Weights of a small mixture-of-experts language model, trained from scratch on English Wikipedia: 64 experts in each of 9 layers.
Below are experts of layer 3 (counted from 0) of a mixture-of-experts language model. Rows are named router (the router's row for the expert), gate (a neuron's input weights, with its number), up (a neuron's input weights, with its number) and show model dimensions 112-223. Each number is 128 + 32 x the weight over its row's rms, rounded and kept within 0 to 255. Numbers have three digits each.
After each expert's rows: a language model's description of what the expert responds to. This comes from a sample of Wikipedia text that the model never trained on.

# expert 6
router:170113161170119137091103101144151180179090135098134106119165162165092129084165131083140161124158066129112143115112164136095187149070137107147135114078144102165154122135147154080176173091169126091150083070075100088108127158146103150108084141076114057176114182144175159106136121156127205120136205140157063105141108089167118078184145106184
gate1:185128122086173135138111131145127103147133147132075091129162102095107174188136138086114132081114114074124111188087127125107119120153124067150151086112137119122157163078148145161092096087141118071143131134131146139124067138218063185137134132164104043172093140179134112104070068153170168119103141100157163140150143141117119142131089109127
up1:156106163094100153059166150129090134144123171039161124150085134192131106078117160164167088148134137158114127114139122131147109110111129190098146195116121116137096099152121148067182151132148136130094129123118107090094157118087178047106144122082190139073149106111116118170158173120127062151152094141137103138131104089148146097160207149149
gate2:169134137082135103148078153143179133090135125119091120078137095114081178056128188047119071078156094111105133165095125192067118159167141155098132130034123129124121175148126155056110131179152140091136055124138101138125113135088139138111106156085188122161090198133123110138141132166136180083136124163189153146140123112139120156126107174136
up2:106164175148179073146152129121051117164076130108130093201082136143126131187149124178170233117118128138094113129139157119166124052074127083117106157152094176178156109152162099179127116104086146155177170145136148108079085078150159118121141137145089136105152116160123164127125113085099094139126135139104067088111118137092147113122094104118
gate3:147147145084118171155112142158133110134092068184135137136092150136139163152153130096098108135089107070091158150137110126090125153149117124141085153083174109222147177113087118105135104154165167090095116106148083131101071120249108172128105158070112115172137192114116110124122098163064131175134178161094081157158161121058147134146141125113
up3:127155113174144126159157077096095116127091101134132130156114109141184108157104144159125151174097151125161141086103133110146144070081131118143135123127198058102169153136100125162097131123184083092153115146120113106149140107144124127177087088069136110120073127147110083099119083134073106112192101067108117183151098128111124154068129172102
gate4:134140115161107113213153108074125177089157151139159146157147144093091154117131177163144124151150157081134152101155103106108080184106091166083156062122084096147077147158176104112141096152137127242140138112126112071107159168109121093124140099137112145091120167114115101079028155195173183120118142186123169156123155112095103091148124160072
up4:150078138141114130117137159081103145169141202139127100138079086125076110145163119096117147133115172107164114129083172167121132156089163124080102134095092112119064117088065149152157113167055110104109178099145138150190118152178152127083167115163115132096128139096162112170144073149132140109113138116114090130122101115117056065165133112145
gate5:143152127115135133145131141092130134134135110089094181127111048138113208114150134063134125132115138159131103100082165119073090165172188043135146136143166158139159191078170109142134205166133173176156198120109126139139099089123181078144140129136156117145113165124155068120104148094139146086140118156158145134115149130105102131121140119063
up5:133043136181105099096129163135062141146083081093063108182114110110122062110126075164185143118131093109108160155103099136148139057069117114064128092110078173151115099100118159167098102088104158134150143216090134135091182152107088171108118148122143092045163141102161204105104144104095071164090099121101083147126127141192155128130161140141
gate6:061112091120103106150217134132148219157109119151159103129123086116134102146147135126122149138190134122155163108080140087095090128097170156105135120157122082088161187111161114133147173105146134104059127102160117154119114141145126078136165128119094112123117175144130069156148131114080092118124145073128166052110162112138169175191103163083
up6:083117094103111118047173130121134161178098119095133122150127089127122074148150125123114148070143206169127135150146125145071120138090142103081163071124094101104109178133186086129091180100155161142115123121155098146140122141144145119194136158145070126081158170139075117132178071111100076093145167101114151033110159121120133129144100141128
gate7:070099129088105127081164117125105150114137130129134090090173086160113081117185096156123148166103118121139124145172115141166119088093094124072083162109146205057155077133200130104147157140120114121104120099124114129144116123114182096141159075183148083178129091120105149136169130087191067121156151163121103112112092099037110104090158135184
up7:154135089122105123115139129096123137128184124078090118111093146097219104124165128164106118116140157158152113112125110136141109170125180126160140126204134151144141075157108110151120087100101124155158137128124140185122084155105142123148165152151137180099168103103151083163144161115107096148078079033123140187131130129149099054088072141133
Table cells and scores

# expert 12
router:165135079154184106127091100089145189146071103126114078123127151193120145118096167102153070155064091148135098079066111102116166126168159181165107129087086171200126158125134186056123132132135051129133107105162134090109095106173151079106114186103124120139110097238123147099112123139162125130099102165163111135130105143128102127096131081100
gate0:135127172138153091153099130116113139108125090042125148152062075156122127116115076140138148130123148122108148120120149192073137121112151111145167122127129136157103157114138107097152105107146146081142085102106140133141130146083115151166125084176109131142129118137118124156198075108113103136115055137195062129114097124147122071099122119128
up0:114107113155124099173081125122147183117158137165121045161132114121127107202088096139183091106170185114095105092181096214160096128119175098128120144142144158142111137117127112184120101154131183185165104164120152122071161098091124210125118139112139129088110104129098111189131158134112139101095116154120082167159139137131170157128118155137
gate1:158145117136096135102107154087173096115178118044127093128122154226138162105109099088112122124101171121160162140051114125131182057137101144137109125102076145183166070129111234092129144096125135102159108145122091112131113218118130101127116123083102151115101128088144168163150139118142104122145168174147106078207150103159116065194182123138
up1:112140152119165075064155102136055123167116132201167119065140096083141139191181092094096114113154179103158119129148119105094109184122136140142088094167188119138114158123129096146143129130134136162087141111119162186084163088142133131165121168158146096111143156149102153130107149154093133151092161080103151079082113125144129107157105126115
gate2:147118132075153067124124115089101191126104099116074137106109111191136176156127088086137085104160082079153166139123161081116130134121156148127166164102140164152143149130153167139135178162065069155101098083119089131025075159140081132128119160062133096154129103121080146128140154097125128147157122183184113128106097106128130076042168114138
up2:119095123129108134130113192162096043136169155134177138117095111134112128132125091224099152095126160175138172064097142070177099101130137070141122077141136149159154128137137087157131158148140163136114191145080148102133115149177143123111176142125106123097093182179173071195134125149047130132117097151068107112161126137079119144130117161126
gate3:144127094173142117099104097113137137158109156167171091064102117165087103166109126086146106115115097153121112151100143099129180140153133120137124112066130132142165180143123202068112144163094100109156158142097158050092120071220142087074129158088136168103108117200127123115160163148140092080101109206152162142127112080119134073093138122092
up3:106156092086165132130142142129197102110163138079146157165169139107105208083170159125091149144183135138151111115167108151119112113124126157141127105147127096132135111101130120178120099084112114126153057137148092107198163190114128151176139093120116146134117121126103162168115146096158113132157131164135119114069146178174060122139080175180
gate4:168167145101133140125166098097141143135113123162070113144123117105118143108153138151062100138178143128166094077108095156115098138137092182096088160090198121160173176058131161150090103160143116145149076151158115146099097153141128097159129180132136147112152141154108065099126129125092058119155085120153130130101139151116167134095128138122
up4:125117088137149140123125141106155151115096204095120163211134135070124061101180121136125126119111128146164145055130140161096137145121077105132131088178115142136133097120111117102172089113120168119132110080169176131135100114125127107144188104223164140090148141131109170140164135179144142085164089184111169105128155117147202178169144181125
gate5:116161167085104079100122056096126174134049139147137144161114141195166163135167109134159133149157073145087131122127129094131214144101154168184162173139164170130161168128166137151147156128129181105142112022109102134095115101166139114134164145124091119158160204167120174202169120174084135165124098131126128109078128032114114124133064120124
up5:124132103122172132179102124082107149163113073124163140156127144156101132158097113158123075165079064148154153101104087097124128075146089158122122123089118168151098108069168152110109125166132118109145161115131114122102122095218118079169140146093084163177132117183093156153106085197124120115147092129122131173130064120123114187080122131136
gate6:142151143090162106119135135099176113122084138134103130119162120202090198079120164161105151155070143136145114045134127126156161158115076057143219082098110172140131136152137132115150176134140097172130134148113187116110125172142128066127143181064072111155147168139149175108154096103127105119096101112129135108060150138124099088129133125121
up6:117161109112135117080131110119126152095105130214164141116103188167111205113125158135104114169067114164122135130150189058153193061176097054167175084089154116148132124093160099108110157128132141081116105140171127169104104152113119079098148151108106140142116172145169151171168086119098093116147066115188178155114205118110089155138122124118
Technical word fragments

# expert 23
router:156148092112147150082123118165130123131119129108111095117255084144154141063107166091134087114133065112113087152112130080100186145114106190182118134115107136132116186100114152042155159128199064128130099117067123058145109152161103121132059128087137079170070121150100104084117131138175127113149133154163094120128104097135101154150085087159
gate1:194180131103098064123103121149094167192091137189129161137126163083092179087134078132112137104087161107096098176137139060130133142097096191134087099138087093189095118145075159136072111098192095140121124176113101094139092110182114159112099126121121113143118123152153127115122170186064156118123135142116177104146157168103100148163148116108
up1:121094122183162182140113084113170136131108116161108121087175137134095141173152142093146128164132085121101116101108143167045146207138148142101128105141158092165153167182152145121158103113095139108115065069151193117139177124056171136150153112149142110077164167104122109123132083087142130100098107122138090118093117078133109104119167119150
gate2:078080139097117114087201165125136157077130178171143075093193092099114074081149137102096106130160160139100094159101170147116152116088099104145122149149156089113091128096098100060157121079174128171103131139087194075097118104109154132102170104088093172123119174107164104134066102121132172137132126146125157196139100158114114149147119149141
up2:161098089101151068120102143093130129130142089065082131147058164104160127120148130161129130204146119154119133096122149171113165154179138181088144083133140073184194090129130162170157147171084144075107089131146092154123080148148134113107105148172080074132217130143116144108067186120187144139090138114125111130125115121170087086103157151130
gate3:102127114112111099093150144124116217057113132138104057150135133083104111132105094166124131132169164108198161136150166143168153096078131109121218114116139146126114142143150126180055158110117164098120146154138160128110112083117138070138163155137076107167101165205151161173128130176127144113082107122185108088093127098221141097096107138178
up3:108142137132166088140140138145108159091175139118156070075146160114101165114128152103127164164157194111110120101179182162114077096207109122132161168156184117130150190117151106146115110082071133139170144122167151122103079152145088113129157130119116116118167096078117109138057183105152174133084143139079175216212127104095120081136101149141
gate4:138171097160166090112140133101142143159156075125152115157141096135135122160120161085085098117129138117105138178144130072115150106140121209188024085115101093170115128182107141135070185114128102132099134108100101096074144141127155120120056068099120090115088097141133126100197137113132125127149145154152189112116121144121118087154133130199
up4:154124126146086100099116074143175151135114179143086115093093158143142134170137134142178133106125147139080124143117172179086114153151142073139135176118133163140132078141122211091194113089153121124130144140087149091201095146140105093131170178107168124111137151139155101170118121140114087092049152161120120124189103139151118118151146098057
gate5:112157119190124177103119111125182117085178046150166176140153101180176177120190144148125111180070127127153138124170085082072124149164124130144102161147193108126141192088098160100069169129126080074094114195122104165134149142127145195080105165119201171117111117154151126159137126116124127145104157116121141123183170162121109128156096085101
up5:167106136177129110097135166152109163144120082159168094113150137134142131109092061147133155093068162140119141127106151121128105087101110169024108109172072180152109137091155099124160121152089155125117143129171135090066115105124088087156134142112063115136102093139174118070166104033083133127101062141111165163192085176081134117086173129127
gate6:154110140099115149114125060120079096154135138153156120139096126101099145096115152169129180188152132137094109093104100088056176133090092152169113165108142133213096137116152154047142111136156126100162097142085129110175078143117145154197134125126217071149164202145110162166151129094170097152069145133118134124138080088146045097129149139106
up6:125106105115110157094168085174101095128173141136116136146114135065117122148104140145160175164146138130115114186160072092088149118136100154089125145163124140141120124108135188036158142147126139136098094137097109113182081126156103166141138097128202099129140191127073182135163176063160116113119124142089086116163046133104103154079108140085
gate7:090119152074119132113173114131147112126147125091175066113167098127127169133092153120102136103141110111122110080145146058117196100150086100137141115089058097132129130180105101094128201176117101196131119084094155154145115152188118077127115107115120091110098122098119154139195149154133119125127094204157132074077115122133150139161159134150
up7:145107141130137140105091125107167154150114136177088142097143109150140085175164060093153147130180135100136106185147153122108130177115216164161162190117167105147146108146157109144207147110106077101079127106134123122142145115104169121145123143155142160106128121164190147102132131088059174159082120132104108139112123161170134095073114115168
Mid-word pieces, hyphens

# expert 21
router:135129116109195110082117100120130177160149123091105068147161121143170157113127155108146106109111117155094136138133134044174191095127143137123136099130079154168167142166166198082126174057151090174144082130102170097099141103208064176084092160071156054146119138169133123097099148167138167130114131141166099092144128170173099094133117089153
gate0:085105109176158115082182066154128134139133138155111121124157100131127130084160168119111097105095110117121118161144084174147126128115092109199147132081118083128156170048157120060088146122203121078098055148173053117137139167076147113151113142190116194108114114104074140102127132134107141113200139105121091121070122139144135101121134085113
up0:108135155152076123097124142110115124168157189212173141102102127039104136123112169098146156107139134142122086153120145127083110134142156184122091135105115149119171088178106099205116103203148120155132184138126190091112088098088170104076153153109177144104184094089150082109160104134134124165096124135132138126125173083136121138146149125172
gate1:101125135154147096096119105167088155080084165119104150111180063087133171076099110176068141124133059127124118090152130113133118137110132171074152153179160064107094155127104100159142097073099161175100110127206147130140168130131106156087223130085110056117176176117149129189176134140120154130164099206105100123127171082143108096118131139114
up1:110193138156172088135148122133148169144140196119065100163165110076156166192117093139138123099166145124187092164114138056138195139200149125154123125140075079111144098116116092179102158155086134144102096096083173105141112124110154150147158157084097106112108083106137144122122165106151177151159132099106113168087058132144148141152135115125
gate2:122191058092146164099105118072090136138148125129128144170119150130122055104105105121170136136086091123123174146117124086157151089159084100143146091156086166103080115131188155144157153119144094151105174110118119141168116175095148201100085143158143104117152159136120142133156155099151132117170093111183165124090055147110093115122164108065
up2:132123217164149164133137099120120148116125150103137072149094108122123134190124131141087134134147204080172110171138088134069057167122191190101069142088167126080136105079102129124114142154087108106109036120129164060124138158124084092132121173105101200097119117122101158110149165133078131159094103143103119125146141146136117109117133176193
gate3:177090115129152081098139175192091151124084178176098120099195163109086079165138113103158142158096166119130178101111148134147117131165178124149109150172119124097114140160142155064095132060151157108139132053155141123147122105159099131155129186070090078172085136140110108112101115153107182123120154186128149170152160163157165156123094167119
up3:137100142125123128154080133104065121115172110092181195151121176141141163120157102123120114091144095154131116151143169130142156070121103129143144147102191148070095142160127185088088180184118175115105194145137100134131149094117141128042200128144150163145113103137087142072125092108167148146155124107185157174158178140104122147172154154169
gate4:165104149145141140124146153108153152160123150071069149112166080146159152134087065105090089165134154117190123049161116118154158145174121107127129068129121099126120111108137100137160139114138108104172202103133130143082168197109146204150173158131185181158130111137130159101131098104111180175170102153127180147114092146148120068153115114118
up4:180156139155102130152087121101080201151067171122085136059178103172162179134142076115096149171110158164118125135076121193146084139155174144196144104149155103145134116151107096158150132154103130083133215127138138093142161132079144137166177136102086192146131156122173110120142118095097142156174117053117186146110133118125168130148101105103
gate5:131158177153112118113144124122109162118078123112109092082150086122121189150178118112142146120141101161081161159102142125108156119173131148107069183158110143171120097114135192141117130078164071143141076138128119127114131141196049106185064168133085116193098078126107205102049171192119149099081123138164112132092079146140150132156159073151
up5:128140161049175091115141136103099096116110140152101158152076160150135097121124089164092156143118153156132101120151102128097105153047161155136128102137166125102122164143106068142122132159119125080126162102131129075125126123153175119142146099126198180052151148107120057178153086099122129154195085120087131102126138110125126122096110145205
gate6:089099104137149160155199111159122139161144098143140119123121146112083121096114149137187190143110081199075138194139106155133162166086069146122153139103132142174113184087162115131121049135164131078171087155157109056081058177135156145164122151164158138117110118142072139090133120142185159088108112114171133133087148188132165106097157153135
up6:123142159099151113124127181094074090014093167131142031135147191102144089046141158150156089103157165154180139147134121175186211132151130118173111064136121167125146158123170063153135056126118089104139127113134195084090138118165113073095154165104130123142156141156149131166067178110109122128127114078064090168152150126076149067139131088104
Shipwreck verb endings

# expert 18
router:164135147112144128078096100162132155173114140147111051107220101119100145127138123063163110115144090099125106142114136043148159074161093135129102128099108100167133152112130226113167093135165114112095095089118156052119105150166064127115054148103105098149083141201129138100107143189169144143153177120172138124121118159111136154173191089091
gate1:113090114134155050139096084147130168160115147097099129206104111091098111126121159141122079098139161124130098074147116184130135085139134146162157110146076175179148142121158143145092144154197114145169108085124199164151172122067160087047131124135200125103148156127141136110148203167163134126138134122112150146171125170123136137136136180090
up1:138153108090108112084089102143109126131157194132142177172068119108116150163122169151120151168126161110125160123142209131147083047163127151106102175133116116151141096165125147186134075183178156145085148116118171106099135136131077108098100135129114135061184169135142136081112136119130089114160105104078160107146133132070139199142180158073
gate2:144141147144054154069092100114148145108153114127100172087179152139155176118163122165131149133148113144110131132146128086206027168148123135124116108109129116139159104132130130147155100097128139137166122134091101085083150086107071125102222058180090065147170196126157080124123115144164149184151137135115121125145101172165138190170060096040
up2:139168138153104107099133116134087100127124154167179144168151121111116114120105175126098140121140136118142123159143152109106064100192094124071101178097135048173141165162078159131129160171075137163164145155104032187151103085120066134133092137143112207089137124145148091176123094159102081115133189136147149133155138155097116170175104101130
gate3:126130175102082109076121045145157112164102107056056080105160093192131161092124120081137139176098107107149128166050108109138156096151133114154154142119171147161141162131164160139098136127129142143132122097131172066198144136173150107139089159164170080132116151158098162149152092198135109156045129156160117149116103170145127166075120137121
up3:152159164106066169109163119148120140144125109129113101094112168179158143145160096103086150142087171095158181191103116103109123085172105099130110167127156132134183105190154138160060118170174163055061085130100129095158188145136068154108104115152121138186167159132073080173117094161150085151079122133120160129142158145104175122161179101118
gate4:139122101140164150116097137107121129150132151120090095138130135154115079165138094150071107165167154116132199111153140144100151129133183129132158157136183129163127170136084135133137092082070129121099121193087186145115142094146123133053151086147147077139158141096136185059133198091092069111134137147111103144141134102160152120188152115164
up4:129121110108155096101161097135178115155071105115081157124063139127152131155098155125141185114154125162151129055152114171121048070139138095122127182106128124115187119074093164155072099091072142080167121125154045150153140164167089091155125172197120135156132110143130109114144187141102121160132199111144095059182081153131128112185115107092
gate5:147061115140125133105156143092148130124127069116134137158153068155113121058053116091148117103091075133163027136116117136120123140113118096166099090127079127190059155076114191152104143138145098134148111108049113085145183128101143100169111165151204074123151096157129088127172153121159106150149124105172116115106127131130076085079139073116
up5:159165169121148131129096108141125112131111163137113114106139132103121158094163121125109104127156177089079163166086196119130141120125150107130098211106166133128177111124125112104172159180183128157094095154149160126131084153151143139124143092118110142145148184155195117149059082181086190135119100119143123124152124125162191153191116129183
gate6:121161193133163135127121114121106186114083084105143139152118183155105191107107137126102133140141091156078152136173110107114123136142059107143162151146150173170104124119151161118145116143166152111200137088097099113136117136130123113144149145125122046162104167084064159132075133105144093110140172193092163123044112168103148102132136097090
up6:127180168171169177117151110073116180114074162132165073172177106107112182145118137112135168166136141110119094132139145101187167131137106113112140085156138117087084119133146130137191144160119119136079066109113111128100078174109142117076150160098117146116128133136094112137147138096163132092162127154085151112090099189153144148146088108106
gate7:139152151113151116139124119162152130200123140157163091152135123119096136108168142169087135105093113076158103107122179112068185124117115170174136101107123103119167145132130063139096208137143160157090130117117098114177094168139148138147061155080116153142137072179164161105153072130133144131182079117110137129121139073164110125175127156168
up7:127126155156118148098159136133080115111111098111156080210140141138096088139144093141140137101112129118157114163126075160135140120132088054082097089103134156082125072123130122077129167140106144125076185109103120114133158179075060154174091147088112158165149168117186111180130141170141133160143179145080086125145112121143099103181147148073
US state names

# expert 20
router:180094131113166070091071123111137156131100179131131058092196163142087161103122099082144079101078117165144087080101110122139178149096136142131164108079114124168161087115157189073156116141144111131143090098093170147111094121140090109146081135092119069133066187177158150106096158171132181125086181066173108143111126152187101098125144074124
gate1:227087148136133114079116102172125116139132124096135150134151154147081137140115113088103083123116166106145205162172066118146155149120142144108113101081159140176160102152157139134105121110140108082125134104146146142040162174164114080208156106096111082100143130132115152123088135178137126131171127075095091126158154126125130155132163105131
up1:099113138148094189173119205135130123145155109158114112105131103101119079085117157142112159134158139119172167114128091170122139114117106124149166101193147121144096070121132117095172085143126135176141144142184122152156100139034141139135086125095139178120111116102116198108196105123146107088129149159109097146160094164190113124097079127112
gate2:161146065101157150055162137176162169101128100155110152155117071087146161163206119123111142149144152098134185121151185169133135157176155103103098105099107184136180107119187167116140176160139115138128099153075141072103119120143103122091179159171183134074132138152135111155138111152108145140173111086042086135128116145122137154159155077117
up2:188064110124131136166122139184131160117190163191111125128098066122105089092145113144125168173183102156094079126058152158128135081131150146152168132103158138155139143115066142101140127086105176137155104130127112168140113181100084098171115141095074138128111144140182206144121142149132111136140074114147146125190181075167163193143189129168
gate3:166126071136136150090136178119143169101136151171063137130136129129148154117137128201114150190132105143086120155193097137117147115108106172133161209104122183172086116088147129151111118158112088135097106177147135128145157126109134083104115160139191148092123089122120119122083126104085148132112130149111167110167112138161176168120180105100
up3:163110107098131132121180113131104142091160109128100080131155112130126123101165128115086085155032075116066142140152114098143158137195100094134194135139175146145088119090147072102153128078102094082147118134179137119126082139109155092113131173164134132115101192125067142170141108166110131154090194178127161101098119116075077170106125139134
gate4:120169095102167143162157097096127099116084107104095151149165138071158057138100135160132105115152136121077090106188124073161167145121164086148106135089055160166107095145178096073154095097122129086166073140085098095082135133099192075129144157081152108104124177113084125150121181146086111071150079134124126128118142094108127098096147115135
up4:155173126133108113104171094176174100157154129102128147132115074164146160130145132137140116098146098156147081162132130027093085167099167113175137147137159133112141133114145158077085158105163156117147139077140168112131113175179120154124158103132135157115098114143123140195205143151132122145102155145144119076095160118119055123168112080148
gate5:101157109111067127109124056173136166105116123150176088011228108171110136143132137094155089137138075071103070116100093082147185144089149131139158136082063108173141119123122149107138130116084101145101074155147136114118124110118143077141160203096142128114130095128121121152157162139102158117127132122117083121106186134093097078149147145095
up5:054103099137095184108196078153097099064114132154165141096170109127131130105108131163107080123179078139137131128146142094122124126171112165115195171132112104157144116119145094175082109143110124097120096161126084121176113165126153137100158130171150111176116100108131098125101155097144136148117125075102152148048126150101134146142126133080
gate6:144119121149104120063113157177123159097164162105112102169107116153089131131165155125149090119171115101032131159115129058154176180106090154111150077075136130146171135187097201119105127099148128140206149156073181120128115107170107190087135124121134109099093175102101193127073113146123183141114129107116079121141116098116160083135107114105
up6:063096105174119122119162137106121149109136146155121095152111157083057094118068113198126102124143141098073103113179168157145148172129066128065156131121137171060135167108096119149092111173119125148120113161120158160117124091150171124117160115175133132110144147112094104102168099105176144119155114125059153090135133164132173089082070125064
gate7:109127142123112161105059077163156105149131181137131135060108135168122144174072117103143109154122080121146113098137117096127148181129125123126165139184145131128140104137142157110191135127142133123129047096134142141037111132173094086144139200080109112062112134172151173113129036152111107132126159122177115080094152137116126139129181136114
up7:056125136116091154156151200140125129178099143124146110118120109118112139147123102104116120159077094110190122116122144098183152116101106110124169123140127090088133082101177111171155084115079115109078121136147124191075129131166080183156097125139108111154121141117173234126183108136086118130147099066077142109134184108097181144145165179060
Reporting verbs

# expert 60
router:127117130086137052065098081122094126123141149069120088122141111086113125104123099114117103085124079162117045074087131123174155175133124114114127105149164100160125120128128150069141134106162147093133084152064188070117115150160083087162113100132121081098070140147145162095063158200143156137086118085195118092093133111165084141146172096126
gate0:116152179055114136091178060135164148105143114138147108111117208132131146128189160112127149127120175095142116166105120141117117200108158090163099167096146148159106131099150145089132189106132153169148140109131138095140121162158160160133162156131139147170076096206128140184131127121155180137109131183138181100128089133106111047163091144153
up0:109101164125119121199153131115073112147155132063115099120132125079161142150144104169137105107169158130138133128159095129139114160121149148079130116130138108065107191129056120093113085105121106160076173147080112179118126147059141109187081100176127109069150099095177103079075107099127100105105113103176096086111105154196142123110164073122
gate1:146115086130132103162080156079143110097154161128042126145113127156119159136123071092156168104153103187130086147128091103148137143146121157092084112143116112127193116155170105099172094091084104143168084121105185110069099141148096111099145158107138122113071188124132144110133088140134126252145101125164120136116107187211127149125138111136
up1:125104159153121158100155089140134161113144096149187133162194160164103113096146163145100028154127141092099217104104150163076131110144129156132159162084184112093068183154152149142109086178102138109089185075194105182214154140143166145137129148141143174164195080164127094125097163108170119078114139111125136126104155120083111144133135156158
gate2:122127103163088100133152134129138162107115147102130115173120163098098134109126052131111156137188148122067133127145121164053171160162148180150186127154082092149122164161139130152106149093110139177200129143140194106120115146118126090064137153177130196153134142140115127112099144139127134162130132148172090169152088134109079194176106093170
up2:123110130120130133081166129144123057135171160093091096081096119077184105113134124189116166130182166204118137170074109111096085135093137101083082159149117151087121145147095116141061150109040169119115140134140129148120107182156112109131150099141133110134150127150112140122123192188129098135115152093127177144163089068099080129150141078136
gate3:157155176079100161102165100176131109138134135184087148084125109150148130131143126168084088145179113163143092140123154093130153140097104160107086108111124150138131222176117092092151125075115063086148125084097111124112143139177137105089140080109108099151123096143104131108089162095111064106128177132135143072100129136096027138155105127169
up3:116122156165053136118182070168079076091109122130118126126153127119147173121174077183086137140138136083113095122117159087159097163143066112069124109134138110046123170148097097121090137060114128075090129131033124134126153118105164148045138054181093102156185146120112095146106140141108084088115159094086157109096137142087118154127151168106
gate4:138039103078083109139149126108152148117127112095142164137207126072108151107172137085146112106138132161117125039117126150094139165154113127139127122113089150130120106175119146121152163150156115135122198127088098089116163115171148052106117103145199103151129160125104139153128124123100139073124179120157092082115147127073155181152130092172
up4:133107147146081072102135104064119108146140129138101167113128127066129089125162114085110167107106102171127088107192099102126108134172114087156106154180094131181207122176075089074127151127106155112153056141108061089126131113116123084164151077142136179075101184131110110172175147159179121119131162116092131114134109151117124067156129142116
gate5:133053105149101123145144087126135125036111194112114164158140142131127160143109129171125132103117078126164114108134129103148106120159098139096147114110145075046077108166191144130110108115131078152128139158132143057139115103092102124151167093124119107116106149115174158101093113118081087154094078117098152116108152043100139143138155128199
up5:131136102129147119149134086137150146135140138148105098152126190084108154142153131137111117114114141113135179146139154109130109141153133111117144083129126128133107070141180135169146067060138072205082108038069083159170118131115177186137066045127093097123104163073139082105153127109097112193095166139152111087086132075092154115119101100085
gate6:113127119122146170140144154113175144125114135135150113121115139144098157113094131095105085137140149097065137088124115178091172118177167125115169151148122136182044143134072191120195131057174156122117182118107189129144188124109172106120134156160109110082106079134139100060162136126093200127134156119118139175128112106123099067223105106112
up6:111118121124106148115150127096169063163158132155128166140127084184149133074086102042138053145143140191148076126136166174104138148173115101115166127146128114111086138105118129112131195050172159077119110174136110120168138124133156093176158111136137182104156105103131106061146107103090189120142140132099149132130175108136071110200178139077
Mid-word name fragments

# expert 7
router:154158143073166060136113118075094121179124168071111083160121070158128152127104120118140118088164066167100072146050113135151118145116143136154197165078113109119149151161139133102149160136127063145109101088076105121142110151172116130082060103110132033120113167169150114100126128135134186123126121127163049118101088097179100119113125110159
gate1:136134151122133098152131142155109104074133025124139093140098142093177118104136131134121144148131092163145118134116137141095130062119175196145167171093117157118146176160112143097106167131100123135113159102169091178090120149120109070142120114128133151114138160161102140127114100182121161167143187147158076176131082085129108132079062132119
up1:159120094117115154142123082141160099109111140124101180060156111139095186085180136121113116124108109143093145106162094119120147117154103107117122029194106065133143086123176142139093109065162119177158111151126148054147136085117106154150178136119172100139131102100147104088154111141134134102155117147130191143130126185206149139153135112114
gate2:191155115167156053102114152134098114181108063097147112190108104183129153143111210193116116082106178149115160152063079106110109100149189134106128182083141129113124139101125120130114124083116146126162130167166124131135138182136137142116096129103125170136127145221139146100107144153089124084157074137133022075161095102150139114079105124167
up2:087111074109089157099157132099126084137168110121117157116111118137130144102143110182115107060185061080113194113101171034154151171095104123128081095124177158104143161130062156078156126119136088102107159109128127149178121093189130112107162147203158148137157160163191131120192184155119106112173128136096098149113093087127177076172153145214
gate3:111116218141205095098074115105148139120120200109146160145155121119125115147080160105183138170163186156115078100149154134106141139090115131109105096140205090090087117131127130148090176138139167176119159111107196158115169132129083104159077187161100022133112149126097110094174125143109119146148141090138158085086116115113102154118155103161
up3:163137126159108137141136074092163052100108146157141125102137067146059184114170188144117107103092108176136129086126121100127120171164139064142038139182089103131150210074177117114141153103114090111140105124152115055131073132078133141092116128094135180093146131173141101161136146127158114120119121165119137119203155110137083126106139153082
gate4:119135147112154121126097097077116111135091129135090066094170107104139094166088145143094099131142134123170127093070176170139084108128115078158156194104165112125116091148174099079086151131117084094120095195140132089119090151154101151170110092067068133211131067105181113115155113169082188109092122167133109180185171144140109141096173115152
up4:146098095115135137100121114153075133217130106115116181152099101207163134168095114150135110158132147123193148200046137103146107121121106139159126129133177091120125186143141120093114167155153150139164115136108129120143160110236102149197135100081107167171181105153121176147124133115116096166118113167190107139165096143136144137075132119145
gate5:138134103162114150104160173143120246097127133106098120171096169123130160144066165159193139164123112163111128111073144134137102086191141181116211146106086133115060065160173141117125126130125097114130220106076129117079159141120126161122139104121066108088146130138117151125120083163126125120120135113136110189106044135137145085088110133085
up5:100167103128146163138155105113112118109214196083165066120120123164080120155113123149110116096148156090157096120097101136111107137127197152115187153133113146132091088156157171168153099150148071165159159117093095140108141187113192135080135093131126144096170183103102139177160123068127149152211094179160137077127164091125068110110099140156
gate6:108146066108153100187174127152119141175132101088094046128099112156101095109157197155122202112103113087093170133173127164085103042067147156185137124180013115085092151078155090102139127127161078123126143081093099092103113193171183142124083134149129141133135138145117075134078125170146104103140134159086095128136150138106159165071110143141
up6:136061128135076165109158188140150136126116081110143160068144175162155116141068123153105110109102110163165175204145135165144130128163091116064128121170141109118129134142141107192084181171128120184133116100134143142134184123150110137197114161096149159199160061111119185070128125105049149145153148104207163159150082136127130115154133120129
gate7:142131115153104125119191076159093111106083177113068101120122115097152141140131118130147093143099081118149099112096127175137106126110135219145197164167112121118108145133153110191132127088127124127161118164164193129119086168128081104152132126125121108119123146067127106092091131117148150111115128052138129149139131062105121198156115068176
up7:123145124110144073106182127116088161133085091133146087135127089095161126098182087132163105174058133188146072151104094126117132063167150149189169147156087156117132130119118101149127100143147141142138164173150136109063167154103103137143136105156096174040067150083076207140123178111125190115149108116168079155137097130112174190163091134108
List item openers